Experts of a small language model.
Size: width 256, vocabulary 32768, 50.9M parameters.
Experts: 12 experts in each of 5 layers, 576 SwiGLU neurons an expert, 1 pick a token.
Below are experts of layer 3 (counted from 0) of a mixture-of-experts language model. Rows are named gate (a neuron's input weights, with its number), up (a neuron's input weights, with its number) and show model dimensions 0-255. Each number is 500 + 50 x the weight over its row's rms, rounded and kept within 0 to 999. Numbers have three digits each.
Before each expert's rows: a language model's description of what the expert responds to. This comes from a sample of Wikipedia text that the model never trained on.

# expert 9
It responds to: Field labels and values in infoboxes and species taxoboxes, such as Binomial name, Phylum, Arthropoda, Coordinates, Born, Website.
gate8:517513574554498483524507554471493532457528497564432524466481540456519543534477468432550549575466496473490457568503476446471508518494484555456532486470595438452560536483557431626472500464563542520472496522617575505489517480555474491467544460612588524535466435535524509531547544434519464493503369559536542395572444495487489536516462539454516483450495512567377484523502503584553525549588549542557550526588526477533518602437536630556508519420465508483498435446612513448490445435593436590514525563513464521376458423508517452567614566532511557493467554505465461489523496396520489416536544592432534454502499486474520588443522498449509475471451464378567389462478428545527469563589422486501535525501513448507525431527483544481448450466462474503534529449558503487444505575486397
up8:458489453504541557445517533537555440448470555500606492598533520481369512476570493529423551402504520537613584480479533380546545499496432530565572503505550449517472438501535489462510526556572560533517561534519411429543454490453478549499527454577364458502523516479544500419513451549588480545481528488410452546480630557563528507564461514580559480439516464519552594443524566492449527499468523522450503492565551571467403465486420437574520449552538580529536517523403548520529439513522436472525541462496443490571479474581519542472464473541387543510480511527534533443450540504477549431520493434588455503433475498484479534500563515513504492483532538495473557441504574531569410482527471475431438500409602467553485444422462460524583398568455502475492456564519420524533459449577564
gate9:476513506552661549444446460514546564467447510457462453488525449480526535535459489612510525481475457518460446520500529529496508460472523457447523541463503488515437426544427486508446449435424564488531563463545453525570524457497529526450469502415517524576520447564560487572447599392403539530426587515409470543478511589503533489464496562442488529469570432570453431507457626494424529579409455537453446524428561449529536494533486443558427591416524516550514542474520588484511458392474503540548430439492540493537419510495484495480424583614590531546546447551549351546496491480444530540554465609555442505463491488466520541522541487523501533483470476407533534553559533514553486582494502446458474472553541496482497535564436612477479446529566592498492505442463442418466477497519490
up9:465538502386416383509504492594524452501478512512554543466468513516553466386504540482529444410427592485450502489547462496498467597535548533519545533497491596499537430501521511526456394541539575522495448486538548472528437466522494525607577571562541591472505566479450631551547492509555471571544463474513491483509416568525421481441523376556448548375507564550464551550485443515489560511518505468540447475471553583527483480488518487489429513510538467578468513537549638447401446553501523448509587459619512415491525465506529438513524533523423465540507602456479519486447515429417524453500571457508588460555465443507497523571434510592442453471459483600501460486458464505514468517443532524505401512441501467496501449412537513520464431466440463440539487520528422602530511445507500
gate10:535488377509498537424482494513491517516481516590489477580472475522482485467550475501496455524492454541541571484415443544613526434495438542568430547458496542506417539427514335496477451549545545471485514555493424471423524519374450476487397483450499544483570530484503557505487492471448544462477514528486551531475483473572459544431480503518483565380474453521403461534515538565514586562479502495486545539598397564467505484518478514527455459444430452431536498587466541464467392535528527483508495502432469542556505400524396524454483566416505404546438438541501475481458381542568501593515624481504478466508437441505415406474545442491533446513452483484465461528524484431530526554468524436547463533556498453541424527577454436498552510422492440478573494483425486506626591550458533
up10:463479503523487485564585483531483497490507442524582446515503428457497506492472491491517525473465410477460593639499516542561514472614497429489464503470473538512534536531529468454496485497538465450550499511521598465619468484457474517527462403525394516502403522463522515432461493566544505488547498500501485384469470403512440440520580402466503533472515473532411520478486494517483517458596542402545482486384495515629503561478488491406502565526605541560483457408497400485488567495553456483450547619524571488445496479428513466600517543484526400473519550474494544414455479540411487526461594497481524389563475529573396494469488512406421542589532614464504399452506477531492467550552500483486517519499534521572437480530534490478417475402471456504562513468491500505571438574434441
gate11:433491442481553532560510496526545461557591493546528476648497423434501417492485522459437486556466574489509431586496494453577504589497495510559576540557531466481402499518476517483427513441433483476525552493575518575426475466480428457519520516504500495531468445456510524516480509536471457515483533533524555539567541525286494431436531562456513480568459509454507477542505569549445479476595426486464463430470511396472502513506481478496524537438483424581465447501562451524515599585453509517530591505505520492505478521529453550562513573523432550492585563523471371510479520489465560571538534561586407439475451563520575594519464572476494609588507515586559569576517438423582541442542452543479514483474481455435556515504397507471588555487499463507513500541474579563451498479530449
up11:520593441580536544489600475565501521500455568445538472483502541518503504449552502557493482446472450496522404452516444529435492457554497617453470558495453488526527541535506550529505507509562511496514506481459565511514512534472506569512478517473506610518494544548415500510478382535506453536441465486523474554578592542540443476467478471540484600467435407435528510517423437445534523517470485513527525440528469519544512428589521524529501453486541485418548580524492544529487548546613560467609541409474448438464465489508498436424547446517535566572487492518478509548578561469439418446478453438606503562539640506554491571444559436513504468526497502498522490529373496499420468452446571462469488460561586460554680423443606478562401475547480436484546428537525565535468456592514503
gate12:439584497457520510588425529442550518552514517506534500406508580503509488515553532510476453504501505524592449566394471480480474473525470479553478564518403546489540570448482416575348477536614535430475458474504447513480460488580521485532506421504471547487552490563502528586486448520565503453458523482459452482446554553575413460527516436440497511550560461524518518373542566458510569508565492464447595481429473451560437447559519543490465494476546607533515416406493538441602474464551510466529522506545525524455513522551536474462543544429436486399449448517474516442483453492552620564489427502502427548455426441513550446541539527480540558409589523431510590520407475540513472550441488515482462457600499441483384512514571513504438443596506500477472426546486474416553518450487425
up12:527441566544453468545463463554493495451472539553579521510478512575490528460439509556378512387472610389503491595507418458551528574515547542543497506535477422512477457481531445454406530393505487448500566563528526535422520603413481469448514538490489493543524553623449499519449461597456496549435479453519535475470532565495452518480442570456532467522491446513517453490420472544599598418577439457447492614557408504490431547534560545435415485610484488517457542471556507532563467572481528594501411507466504491592505526544609431511501512465535553567516450509557467428511481535556529467484540597437505579411505565533472555532566415480505502503497471507594509482505558577506506427503527487520524454555519526476499483531571460519482487552532637492426481532546469499501520527436453
gate13:557501469407491486527443467530443518478498461511493482472433490459530417448495491485617503505522458534408429552484599398439540521495436568437436433554475428514490483449570455500398506537450514603458465507444522549447463520541506513546538541570530551481492474576539465488508514591589505544517525523518512530448518405515407579485580485484516491477514511544579451464494501545461442525466482464549526568578538431431529528565493459414501502461589543416481591436552401539540506440547526422522542446547463418374545458471563554420458453587568521438523458464428408535553478513435545547459534512534449546391535527487559493551474448546526526643512500541437596458464460441508393456594429487504476494545536480490552489595532474519567515578500511469532514562473529480450563510434496
up13:469491512521522474550508455551517491525454429566418510422462553420557544516488573489602549551584543412580506547430476442458454495490466521528451375539497550481496499555519563542516596503481540532527486486518460526636603471495464401507611452514530472490457464528481540526572507543456467505502480441484484552486475533500558515539566409498425412503613504436491568445540570377467494579506411460528463467484532555551456493521366509425481485504565467569453363512540432519429517505475428597499521462630472481471446590499481466422461518540563499572423548516484479541460461454531480495485453437507497466457477469453491530555476457510621480549559489470550498484495416503611492521486528486495514578541481457503500461554559497436456591487511459427371529465549442450542533508482537
gate14:464468487446544503509465518445525396497474544489538539460510490462452516454550540487506438492546469571499512462470555550333536436519569416563386475459517461433509488410597449437444519458451497510529545553459523472481504446518496521604499452573509508486494540511452512487649499454470441556469454581475512524526485458456474461463431449601503446503525432507397589522540432553340541521519539577464525514517504601569484511501482473414422526490410433435420479488512462482580475475534461533517490445478543524447529509515520474418471361450491556529512624477444466494568595491545496474531505571499532518452541580465387471553485485475464474573538482501489478473496477478513455502478536410605671515522440492502465502487537528477475481480487491525507436582410550553532502419529444
up14:450473452497517496558527520474381554500438575469506544469465603505572448547514512513468439423509489476537553472482588516556442574538560531616459440546498583494469550539596548609535534587551454509491465528540393469505519532525527450546494534590525559441449511387505409500573533453519487463529444495595548543542433461531521506476526560522493515515465616574519467537492483543507518572549485466426494530496568567419434447496479504423541478435484470605517516512450556549543474424563535652492549451446501543496452458464623472554539481565532504551454573532449472498509496446464525448471458504433487513395512548546441552551486424390450412488484430563563457551468447427449434553518558502473524484507495503530457486536523540409439477544411508530556401491463562515497489420530520
gate15:523474513514594589505551440527454478538521419476454452568528539448442544499511549463475506458499547451521564462472597462523517575560438549465498528484516425581526468454450450427454547542463518464490550500563509544405422567424518501454473481434470551468526602433447469512471423513549487504537389534406431467461588582501502500498538470637549513537446581417497504562539430492392441512476558487528488425455413492539488529522466375473484491481577573378454499518481507465417440514494503502491417461489546545568471445540525506480490572606524599531511474517552557611433562531524466398517388542439543517568434513451477527439504523462441558508515510504478483476488573486551527513463541538535557461463558558462479501504565545443549470537618434530545458446548438591476517536523558
up15:405564580478500430533495598563506500468466558429484494535513550388572508461513531527529478489464546520505486566487508471455480457494498491445434520411382577572547536471482504526505532531632564501502464515586510511482605479515360473536491472480508440561460477537561597518461509528575537438427522513580548471496552412547461553466508429376439509379564445482597534417573459516525507526482517450534518527578631510434566490492565542535457490450559450553535455440548491548529501543398438553550404542527461510478553484497502642569443580450509523503565479482461419402499479524518470520521486498484514423444554507497529550472434492467473506561496484570528531432471458503478485477463497546438462527442582439512528570572485461501434529585451498493598460564468497456497484466500419

# expert 3
It responds to: Prepositions after nouns, verbs or participles, such as "area of", "east of", "chosen to", "born in", "played between".
gate8:517520589566550539542463548542517540469620527492507599515478469543508527488542532532489573523513442586479518528512457555456400428476591444540504530513607545481495399569475477543448476600573471546493504409460597546494533600454472521554475437505513478446564535514527499550546486528509526426465419495495347448485537511553561468566502498570568531477454477511460523520417493438555477463466498573485559500556474526461558403507544478538546542536504577497441519533557436491478481383499567530642457413460407527496405427522561517511506494550547470416517421495531418590503491396504456478501506480556578471447485515503426485563483565527497435503445384437530452499499604476452579502403503528437542510507489495535592581427521539467543546422510518483521459550511473522472520571532523
up8:497513455554468538534437501534483469511460454449442489450473478451494659513595364487509476513505535467524513464516476581438498479526538483527461429554542569496525434545457574496420528508453561526474491457525484448600453492438486560558499471482604528521520437473565450522536533576531455513495509578505537418548497571527530453475464545456562537426520551502491530574504444398420483540483399569462519541501561530510485424505597413397557606564403559539544554514473499502556491503511526478548443537498457518484538570472536499509432455495570444528557573525573520495423473475513583524475413540524538656513373477502405558557497492523427476552420483489524483544463452457432521575571494555447555495477436469592512443468613500429565448502450488499521566577503513550485489410465455
gate9:478496524499541573443504554508537539452595569567550538461599440457480540517444567557522580495426474548502434512548468503528409500458507458559569544510562470470595484524461549489481500561553465524517460505572486537578491515533424584443512474454459532518525471536445526447472421446548469580556515562380526475485519428467485522519460519416680584510503459493495515521662508585424500447552525503520458526474592440468454494415485562422531433497480506451407438403465456510544540497537486457532540458491576543410512622528495496522442531470575493544525519456425518397453478499538444496535500551595480518547484540488533508402494592490560519475509576504375524451452488500512454491429566429446525440451453493459475518530442540521554393470439464558446522554464439472557495516466469
up9:464484569469509500418626485457509511453506410556513460530524513548494502469465516425524531497441513554500458503549433345441536512483462438459422422447546622552438429531426523484545490430511482466555569559473560416499545377525450493410486478478447544468497483494461436523491470506492429487507558482561430566477471462481520500583571607461436489592500464540488365471531476610526544495513488500537452460554535496511431493436532518502588450527553496497547543610483540432426467467619410482483415415523438505464486436468505476420515463461471406526546518572441506521496514522447518508520504530478504435441545456544483476480680419449473455530523442515517417541522446468498495443472512516513538562502461463593473547510547604522529459504569526537552503518598467550542536569544506
gate10:516572402568449606582504542495504543548455404463485524540545518499490440453444467490535603547523496498447460365469468511549565448508448421411459436471467494551526587481479437509472538449465487466593536587473414512592523455544488529452550431523569528487475548435463491453501446465432527521415457504470553573495375529492433460502508506570455538422468521444513525598581565547498538395471473560553477572486566563536516540360467503468492577541490546505543472524533445424494550456497514452489560522474531507505488510523423448517552457482524558500508624614470522589510475540482490565364514441469485407523475473468538535524523472550485585441487423528411472433495493474621592471529556472505503568574454552433463462484496500564522529439527511546479493521541529525461539503424484
up10:531485402508406559541434454466544463537393421456506477483465541454574557424549390537556501423494479433410450491460471465447506459486512525428467583554480431560461472494502448564578506504472508510465530444437462517460543528505538412511557493518620495515461569509392513508466442468481526565551526477469550482562499523562466508500437565482474568465504417435516474482484481449599584459523574488432433532556448470491484538482503525400461600514458476580497508424512536470522591525438530533498539394534507447517479446510462467522475440541518563533513499538490509570583534505457524512492586377496529475523554456382449558530423534449477446652443406465443542613462567456541526556488496640539547477479571556511596505473471509500479474484477551437440482447523544526538511479454430
gate11:514450559498525560594563473493507484563586470624560490558539422546503568502533486463469515477450512458477524524462550552474504458510507521496535566510479446524588589544543392507391492538462536605460490540480503538377572511472544507447537474495459548479558413491582483470376419570496483509527500497579482457477466449533477548513412457633453473431537491518426502543507589499525467522432448599540463590505513504463495415553426507488576478557448466585469571464424557483447579507592452531523482498511504496406428510522517422489532509476556522513616467506437438473482525569522430541514429594509577461489514566470473461446474539520577620434505544414456537432430538440548523453495527534491460530557476472474533503538564528558579548531448512455491414435558587505531555551497510
up11:520460487472535438466526498414475526473540464507511457488535453390496418490443479539533547476549617488403431498543462497394447541542527558490417560466566508487411423426478515513422498483458471545484668512543464491462491341497497529492530514443440454557526508513553470460370574512466480538540531468476559534487535500498551408536465564482501552500478482468492547429479449483507557497551490476484415472450515500484486474390552558424421587487495502549476468615531503525474498480541494545492644519582517472447572539500472564432409409432503351526508568511575510471479564491534503462430407449453498578501485529510478487542531558541542493569558641473505495534508491558459448458490463547469451471527488518523436532450528453581513493505482573506489411545511446433584422476454469
gate12:477580458549497408490463473495428451484455536516604483467473421519481515478495529539581493558611401532531415541532510579475480534483498498561500512519538508408493523414574633513423432446549391399502478416493470587477532503443512545438511563535525555433435551529571542440452481511504462528484549464502521493584563445560448536519532477433607496548464549482507455499430596522520490477433548517572484498513511547399502429452460439415565514565459495498548531525529464417464479554483451486480630488464596417413481557559510491598556485468464485482522434632459561482527447491508537494428523478417447446434529470516550465578515581458523497445455497515509492422516478622527487519517467503552525467535468505496473509424466436541535484432472581468397408433482540498498559503563481
up12:557449562490438411395481526486517530563413529473506604492553438503555482505467444524521494461477514450470466542501565528543496534473514479480470451522555598516422484505585472453505425518536582520529515579510469378542590531496469570498529460552611395473499500489418473469471558456470417580497506462521506417508372477482453434408511515522570499471532435510430456466497400521441486504419501481507488432505560555514452545533533502536463592507579515479520573476470440522501537486522439497468549494476459493443502497442523450474496389606541571525423483451581516515452525589519528480662465513521520452507461494453416501442437434486519602552469525471607426490476462513523481466515518531548465467528594438569472453539522517553501477467567417489523631669484524546516492446520457
gate13:478520583505555491520511572468591442572455416526480491438488531556437459512548495570449533496541555500470527470523570483547511437458610509503458458507467441500554530488477462455474517494518576563486424529515537601512409501493567648553476535441484444581511382577506562481601507490493561431535461498503451468375527468456484528483510414568489458467515634643421511635453562616472527431511513466515526566507500420511581423533457510475576529541532467516427505475477568475444499500474586548537604496544494418552511426441386533487547505524549513513553501533551522581546488555417470499474491492503487558497476499509532437474549528501576455453587539524519546532471506413543630517518511564449503440465469541446470527536508545466505511550464546415532449532459519440500572545472541
up13:413544380403426564541419454468584593501598510488551557504397464487502630431444560566547506556509494558579444461565474539456506499565555480463525520597412393539450505526488529523503523414530470450627529487517482558418518523514494439501552514579412539506385477441521441446493579459530460449446564610594495504572566600574485554506400529464501380490525508486482509449482467431477520538569500510525526502467522485532470460462441467462498549544498509484475483434510553459495469429493486509484484467474512450434457466497568618481538541437386433531452535449492563465465544448580475564487560498517480489501431488525549524474465502484465530460486524538516491541590576496500495582424545489420448414473502522422512551429521489535478522520459564529495533469486457419451469453466574
gate14:511529489449457597506476452449589484441490502519497550565448507539529478482544477551464455557564517498515466502540447479425508525438457524488441536562497462505566468526538536484510489416488482499525489476419445560515498521468497511418556541477477490532481502543546475540512444514521488569553517503493458481443537438473512462518515586462514522457433552657569451435611486440518448550582517407528427619576468424446446494521519542520516571519524553552474515505543469514546452423437419502533543563633411402465586510439407536526490483482505502464520518508532489458580512461431456419466481637520519583541616434529476577446524356505569523435460500481507493456561425485589391470374524530489542489463468420511428531428606414489502478424502537505483448589534438466506458497499509
up14:534515471524541518478505510479533557505479509442473458489601554568498566524476414559611560444519567492471536387476564495649497407509562453505571432530467478449580567486590419480473466496506507461527481576506550435515518585418461560493566494450509490556441532446490524449421561482454507499493483559451540486417512509455475518443509465544532484401506555423450399480494514495493368555501468562496499509392554493501515504553527471409513494508534527529418430393410516536478526464525464526466503570478556548450465448574503451543604510429417626459593566588578549604534480453491431524507478510490437454486514543509474521462468531501488453468475507557501515517518492460512558550598442416523498521491489493583599531518446409469523434627485501554467489463489456413514553465423506
gate15:504572469429530459530599494528413479523429551510472534452530438508495447465588526532486465627517572470338537570440506504501513524550430478456475510397530442595515537408456602474504514495543564537464478438474469616534605461506534515487546516533470501544498555530521515555530550513496561559538437618454481431523522488526523541481566486452514467532488583419559516497476441558494498520485437494480541491368527512485512477454428496564551422591522478494453505543493438538446559386522537590441492504507413528468437417464460434491544605483494442451618514512522477424543441445514478523455530520465504597473477493483415563527468496555481573514532479518464511415499467517488488393482522565530507480484496516555449447573475449488524534504488595425463538601576533524569481409489382
up15:495611553435569530502480409547451443532473507530521505443506484467479527515515547473493438608531621401435549541473574484555489532556543493464507498427515433530590439507434485504510601418499559525443537488533516642379550508477494524428583561459527446545485559539515549487567436542548534510524430528550549508516511482476423467496542505530477437591478474441599466472487509451467503469556454504481548501470537520533581563518491572586494498527486487472418427479505472490433558516543510501483454600564497488504454436421500493452539478460489412488627584546462476460560479499472409558514560457452507592458482476465520562439537476524518550537464506493421562471516463578476460550480549603492475462515506442447510538450492462489440584496482560419462558643635528528606484436505411

# expert 0
It responds to: Function words, mostly "as" after starred or played, plus "the", "is", colons and list dashes, often in film and album credits.
gate19:402471469515529500539512568567502545503509528426454554433508500497532573448543477515446542498510502423541497438418442516534566486477549449534530466555463495472593475532494503481510502510566505517524553522481511423458545445461456495542442387426494613461460467480530565446474578566556410531512505463554410465582553504440541397497545523493513543415492537542450544520413476582530543463524491509527456434455479409541482380513486421482467423459493558551505440505372476533515443490457513445504529380448502496473521489561572527521545545421483446561435466443447471455526502530505557631434510387455538582590529511503471525558474521367497476552403431534572420468529529487382568554535565505545510498410516521458512538468477581469570531538500526479548428410514536496511523488420409
up19:441471585524536545524467553529514534464517403523543511414552451451465496484462453459498401487506437413424459477424579459455595503432433483488555534534499476548578491403510507448550440495508466447530468447465494545539556435541510549480421534501455519487469459500488533510553548508500402533557470452523512546630488562522501403495565426497565543441425508447511474535456543531470487464447479494449454566472526404527507472589459372442486423613432565558539403553549537500464495550521557472474464478469530467487531576526488473501526539552490466579488530485483538466508529540500594539437505537523495539477537555469455439513452580372502604586466565527556432492443567466454497583576544560518516485408544625617591573445425584466460450452568513519486499498482558540475567490475492
gate20:510504516504611581525460561433481497502466518473504582525483438510572374547555508428563517466458515469573472513466496525492486424574448501555446537456660512509562566445542619525458502523435520413503433555557492493530408504431474475486481630556562530524505531497524540607596578582481467504384573488456488421487553484495620477535536452486414514386505512432434458449459514498503495464495519483618493511546550412545499441497500560502514467511514478462470541394501475522525400512527445450491522443504524514461477535533451445570506516417457471416497416472497571387496541445527573427533495492487483522518490578442477466419563523509475449422515523522462467447519538497532516449430433454488520500551510461502452546616498545485528455454560498543558468447516491557441463604429567
up20:491474379488452408484554541507413522595460468439452472474425485443403472576521451522530472506485478494521540510421433452509474488551500485511533506513535568456586527534378547459471546547519459482576532528502425385507496549532538452477530552406436485534474499486457475610474545552474549513513574505495496476479574444486560499462472529491508521585558468425448518487534521435425492504570517402574408464514499534510553576503438380519488504487494498550472520445484460497506474412544562479522515432497602456522474495466562538531573471490523498508427508551525478506456459551438479509562599464525553485458620500474481513456503564414470562447486556442589619465575535511616451501427508613505564576526414483484496465557593533548562445467562429538527545423521446496380489584451443
gate21:524576554441540445511441500471489538456511473556428587501547494434522524472490432517508524485521515434467463544564541521526444587490539479544396507436488492397497444496399499408578501451368502509616498439453548497418491482545517561543510467529480496572515557518492432448527504565520470513431380507538534547518491561466544535557540493507595479430511512482505460523482486474469501444425392605533520558401420425505424539486495534569437537427543581473535568559580564495460442538565469613559554489363513495560534481552454501538487442455503548548574451477488529389445434462497535481428538469440542531537460507496540464458436585446438454550468497457444539528515484500548482535558428488546496409512526559446500549437517463449522575478475414455402557546478452571490494402507548
up21:593492491404411520505341518488453532485472496534504477462554497474561516567548521517486515539484508472432466546499458494412475578548526406458550515520523517516574494606413540485475502389418467467503491555522476443483427547525543504539447499500562468516463523521498503440403449507503560641510488476479497471473524466399503592526526476441462470400531505461583555499525507486490461505374464469476475527484441374526482552536497515490453573467536545487557540526589467506540469457604500580562558601469481550484531529593566510596428455441557571487539463580483530431401448438479411484478560477444497488509453485576564508560503469429469432562445477416475548547510489523577470409485484431428407486481556583444452510544444392474427517510498472441503522445508455491415447513520513
gate22:532444561558523511556461491440485477435548437513548460546481427524547473449529449461518515480477496490586564421528539606515452596569476514545466516578439479487554495465510452563552422383585429379405553403448486580490548558437449472491494564552451545464475451540502358537467591473552492465481508519505534561453491479503528511449492420455448564494474411444523519458554459485454590449538518454514545478483510467538442475478489454444535440504526531528429538476440441557433429454501499567452563525514495473509398465476491455573511397474524513451446437529554439451430580472474473411476499588524473537499528488550580576460476643497555508512542509611666535544462426496530540510559513525489508509515461551624592485499491531433540471481476482530460502531525455485414490531474514
up22:505490592581445417457477571522372484491456448491499502400469421523470463442521604590491527467546536496453559480395508470528481426492600509472484584453574598497505553532519549538450486580485510590510382441534542436555526495510516497472484536537616516557627502481528423439554535464421497534447465495437516552416504459476514427530516536466533496413542588454502580486499658540477396567506473496457516423514551493455449420539559514444507476594525465571547530524564557499561520476485451522502509550556562417561578475513477554584448629473507508470542536464507454529517445463555549540474491498539500521576527514423479446536538450585476511546387407422520510456544531494401496562466513502458489508565487549528520483470484486519512528493527511475507547547480553598477500477531434
gate23:583486492580424515425569474559574492517582397432488519365496576450446500517482475552412520455507518549487468386437429603549439488461513501424516531564499492469523415528555482544481552512492449393416583532408473534566466547549429551546557525515452391468515461440439458471466518468468536555503491493496476498443504476487457490510499517421508486568537468487512635445503544559462515510517454544526475517637530524510468520422527464484519477441496525516415548433437497511522489385500559508483484596383444478421548539505474520478394444580488463509528452547492592577584549484470544472541528593553457494547477528490496516456472481549481532522465554536476568469480428574504448529511584484528508449558521522453452470599514534522596499512560428612461445455552418447491530452517552
up23:487530573475526546538520507427504440423350589489497423517538453516574482480569460479512482520465473476538519544526561536582511481462494433583460515458432489544425428432479543514555444626489540417505550453562508605482474505495555390551488486507511464467609561478532459454483484481491473462435533470577445520559534544560496563441510522507479536475564448433545488423463375485498505498508504479569460447414479456499491517507421456641546489389464461455499516465505470464475441511502480431545526432615589496526512380479533533535463563443616528494434588559453442438447417468572559556420587445554455515472539433546479526428420530503501407521549537572524486564591525529519561499578515477490502502427464529541528568555530555458472467501515500460506491532528476465569573480502540
gate24:442489445572508421489537552461501568427469494506496513521493489528522533506518557586452462433466573578376471543504500502542555473460467399544497502558462531425579449513449530461609446567498513448552521357374544487554513434545475403414469511512446550480526493420532483455538562476455502520587507497508527552421503530472560501464479431464485577446404585503487505499406576516420441469440479481491446460618489467527460500462402494560472504501476506539424458482471468605550509534522492438510504449585546503448464498530551512480558477434446543383557525437489567396517490535421497561520456475502517498533565549451511480521552475519432465465524436497552490463499467448468606499601618490532487504498474514611575553484438530467516558490517509491519560545433405544423467585561420
up24:488411508486565458531512478527462533518486507538396552444445532503449509437515516496412498529559499416459449548384412504545500493489463517488478494519608514585519441405474438559535491496548458477566530413531560510494446511568488427580491450505408517508583463437487592421526502590558466494542543459449527506436476516498561510434511454560501589453434489527552462608548541480518486431533539540508542474597507482535581502491476522443442520584482478506509518357556509499555487457450463447460500473616373519519470419523570434494497451547588491422502580516495442485493475502440463527496523424554485475538562522507490555547519481470569624441478458575533462448473586513424475411505526526548527522532481538466580414519400499435439393492503465486459588471554503534513459505624413
gate25:405444459435561442552493610558489469537465497442520552483496471516549512501508407484496456496459566626540498533514549474558422435557572459484466524474467489502490433511519535539437592425517536471514535480531452488425502464525521453522541530607526526514446517475515482534449576414523535505528422564412524514475508401443525503486545539566582466543575508446550521463500446591546541545554472468511459471419363536508558464454495469443583427492518560501507481474431498519389513517616513489487479601454546481437557472510555481421487515573495566455504538587529502462409504548500348505457515473504469427541505445418566534474559441567580465473530459530534507482495504391492576445567525612538548485454440570442483540507515509424433404452476626487503548497552491550470469482503405
up25:562469442545482504535418477441554484495530540516488487540502535505461543429508514617493554579478478382453541592439540508534522519483452517513510460435587595467485431474476519509542356525453472558459516474410501456376469492463463562448533445501485544518553515471510454474543500631489481462509536431541482429552580569456589605561488509486484559465436498535460469532398516535484410410416476476461502497477584543462495588565525503505465498503498523530516527517478530518530521517433510357466534488518543504490406461537399576564496502438528385482457463499445482520504522514495571447480516468577483513438535545456510509550423491495478401514550430515428402519482521495488358568498545478426446472515500572443549454413433397541603492562477390460467528551511461537435496534518487
gate26:456506545513537523484538495555488500450511519445484517471476527478560507498462560559517599580452454528512537585389465480520558491542512535525430637471474497450492467482558561410505502535526428473408530445490488498438516363574578465480557530440538462493421398478476473478585638522466542543522429529549454499505498513480467594549469425532444605491501464451505557603459608527459459520476415453484571554605407516486529531491528422521540574488567543572480581480460544519526559518594514477491438445471541423512516440477486576515488471471501621533411432522526546445476501419542506560425434513503526452516453483561472464453469528501562533470416521473577510494519480478466410492492477458495605448534461526498440491540595537540520546446455512472542580410554495528540377553537440
up26:473513504497518507470398529548504452457490464520565508599489504570455554552546586550440491535596484505417481429542516442415504379548529474502507494473478445484491491461490486533495483551573552532524473494530515463519482550545444524499522530444527514431549527507505620488463494513472414404503462488481391467542580543515564436520388473545549517591443505480531543407514463480509502500450516487475447467481540527609522462469456550514418496539505564560389472541468511486483475425523432507345466540430537445462503510588573528489564573555465579491543592463490390512446454518529456453489455541521458558506575517530516593525512503516401421553398402433505333500431527427512534528440467546560580438537481459470503456526477446584475476547539487559536560555540487552412586472510486